Below are experts of layer 4 (counted from 0) of a mixture-of-experts language model. Rows are named router (the router's row for the expert), down (a neuron's output weights, with its number) and show model dimensions 128-159. Each number is 500 + 40 x the weight over its row's rms, rounded and kept within 0 to 999. Numbers have three digits each.
After each expert's rows: "comes before" lists some tokens at least twice as common just after its tokens as in all text. This comes from a sample of Wikipedia text that the model never trained on. Tokens count by the router's weight.

# expert 60
router:488540516486497494506468480432479507542492484478584422538573462477472486494523512535558501523493
down0:530516581478465435485509477492491480485576444472541463524499510564517524522548495426503519542487
down1:486540411513545525481512512553447461518475559492502479520494521562471451489510524464518572522509
down2:450543513543508467584486479552404517540496447518572516490510517520548536429504491495400446400436
down3:503485474534442471511469471508570525508495536536528464455459508468492633520507476554406481523478
down4:470545456509506460499496546497529463500418560472518489552493524538453497556514497560499451550561
down5:466463529489406456537521457510515504489510509500484433520545460509497517505425515489485451489494
down6:535402456405446584416501428500468504541434486550508462436535452491467491530482557461448565520548
down7:507479502475560459565500553499449522487440461549469451465463546490487521522506461513502449515470
down8:553514520459386492445485521496487482520489405465482524476492482557508561503449498501478580471531
down9:487514501460544478479528565533517494489448499565533518468558512490572477573492533470481477473441
down10:513531540454511446521479472490559507519538494466455581537464458485508546473504473512531549556449
down11:533468484479441508560472547561455625480521520555457482579493479450506540512543509479512416482513
comes before: "\n", "3", " MP", " ·", "andidate | Votes |", "4"

# expert 16
router:473500491480516567465532538549443540506471474496528474573626494503455490550507546521572499470436
down0:476518490515554438436568578480525597540462488553487551448495508534457439483474517566511585544492
down1:499499548415466502506581487474523482450510488496544559531526469516545536483537488482466505530570
down2:542553508460509435502508527511553488578514521479458537537474500466527529627529466533519551516495
down3:509584502460500461429497502531466477503493486505515486517515536529557432570419544515526496460462
down4:459490481564549444546496479475537517424489484513537507547510505554488477455500481532479523582514
down5:495577507552505575517537450432442484530582526547467558510516490504521478509484481495501559472485
down6:492475502440529553467408535480554500490545532515457452560581555524494516506477487495592534511521
down7:525438484487536439465380576474536526512447560500532447539508543439474566518482451545512489520485
down8:596421491534570508479506472558484522530473560491486415506505540454515524475559465510547470546565
down9:468528503495563518479529491509505425510446486549548477510516505517514501558423425489458502541426
down10:537454480535443550469507534479520470487472512549479556491565471452517504477477513512437456514517
down11:568510568521626457494507493581454538491492484489497487489534492499502494440545468499462480435507
comes before: "\n", "1", "2", "\n\n", "3", "0"

# expert 53
router:540464499499451534469451525455482550500511594503576571483497533518396500513491454516536535485519
down0:501465530429398500505470500517468486515519485499482558517478476447402525464467550505515543469487
down1:491589496496518454520506486526503498492534503527511522540529542470517485537540511488473593563477
down2:437501495531420470539548492558493532585521543496520588543469489449476481486528477557492518510468
down3:584485469547465563509490458547488515543537572502463500496497560594475442563456531534491526471509
down4:482565445521524485543498587524464491479508517542404580514524466511503556461504455502544445587480
down5:460460517515541455458536470439552450504492460545538585453548439554446451513495531524594502532516
down6:474536559536469474478466483529393576518493549453576531479563535477488491515556579512456434512448
down7:496497506422538505476528444518514469547492520617482403503496406547450466474518496458539488521449
down8:373469500615475511529475515510447481502447501494483444513470478478512543490601526497528512537524
down9:476507512478451445480539553499589488527515502524572504559465455501521497443505499498538566471531
down10:570501509558565507523520531503500458526456502414496564500572547498472476451405493529553472522458
down11:457506514497523551527531502560455470572496581433572531507507488443459489467526505487445506517526
comes before: " | ", " |", ".", ")", "; ", "–"

# expert 28
router:506523593481455546523511467582505526460517558517540559473422438481448497480503477438514428519426
down0:488515482477512516508540434499566567519531503558514538476410547555509551427465534581499519542465
down1:470500479477452509510480502465556452454451463464498488582476572487514533509522500468495449563475
down2:445560478554487348477535574461485495518598465494495576510476458523509506489488568502519511529514
down3:507451520554465574469523462533518594501487475523435522477496522512482554455504507478455390539432
down4:531545532464513527513482479455463478553544504458497508482456507478519552506525518476489436537423
down5:514502494467543497475584515530517529515457479526446532442531464501456516465532489524537529493463
down6:485452541515548462468474552467506489497539489557516525563562523487499524528439466532414521460474
down7:460490500470463526445423488486554469453504484454508462506448412530521465535466487476541458532556
down8:470533439467510442487541550428484555442434484528522493485533490459482462547522492536494561518574
down9:440434553549520541503513537419554519493510535481499495486478472510454480487512485467546479489567
down10:508515481492549575537580481492446482518516508474484511540500510538448474506558475503477467535440
down11:477439482572491552541480569545554504477487484490514559484511568502587495539537511499563436443513
comes before: " | ", " |", " (", ") | ", "°N ", "% |"

# expert 39
router:569415531476433479476475539457521578476518553529532555482469526566405514492441467538546533496524
down0:361479502528488452520553549571475502377541502515487531480507547466501516469442492491488532452458
down1:498469458555495487515500503489498490466509505486469568544514573470446466511539491504492512519563
down2:529451482580552548495505501599495519509479547505489516477506468537484559506470469501532419553400
down3:480510511507530468522503488488476479481482513500429526525552433571471529450504549471468489491544
down4:560481523483496460507531570476592508554593487452500534496507519502522549579498438469535523505501
down5:552475500495506493507511546452428486502445491504504511515466495585516490456553512469499532550506
down6:507517461476494563472497501453434500537462440546539518494583532486511449573449488503467500540466
down7:536493476488479498530479522528523506446494459407489549430551541424494536549473522492526507462529
down8:471518506503458467457517548476494533567488512495580505548454444498494579523478489526562451447535
down9:511501497518517462495526421448450476547506490507490441461507515482516523485498462452541493467466
down10:542469474546423530459442535494518491481504488444540482492519469537467519411389531426427532497540
down11:451544519539597494552530491413460487506458480594512491496475517521528519452500471480480626498505
comes before: " | ", ".", " |", ",", ")", "–"

# expert 19
router:511494501506501446509423508431505513462526516493536449476480440562431411526409419615497447493548
down0:499476487513394497506438474494509497478508429474551519513451497505457590520529535501528442540483
down1:561493521499515427502490536522430507531484488531458517510542477563543438519485430469528564466493
down2:524591511529529481475446547476477477507427450445511444478533528478458533495464520450503547504520
down3:602553534493437498540504511545493503433509464494482513472504577508516482491481480488545454552491
down4:521557457504541459461478522540509566418535526507531512516491529491514559482449502511400509403481
down5:518536549440481502515576576541557506524585444446473512554468523481524513497460478419519571542505
down6:445514509506422498530433431468493472451495499489498493532516501443477427481532440543517527474581
down7:475486469498521489546442540498514517500513486485519489454537446520483491525453546546527549460498
down8:484548498497552481440494465412525463504452470500530549509448544441450479472471569572524576465510
down9:500457477462492491511500534486526519525479478495498481506515478512436409470479485521558544518461
down10:482502507495534494519510498536480386518342495504477500549531471499548515428494529576472444463501
down11:499499499513565496476467480445515543580573449520470547521532458526523485531544541489498484489558
comes before: "\n", "1", "0", "2", "3", "4"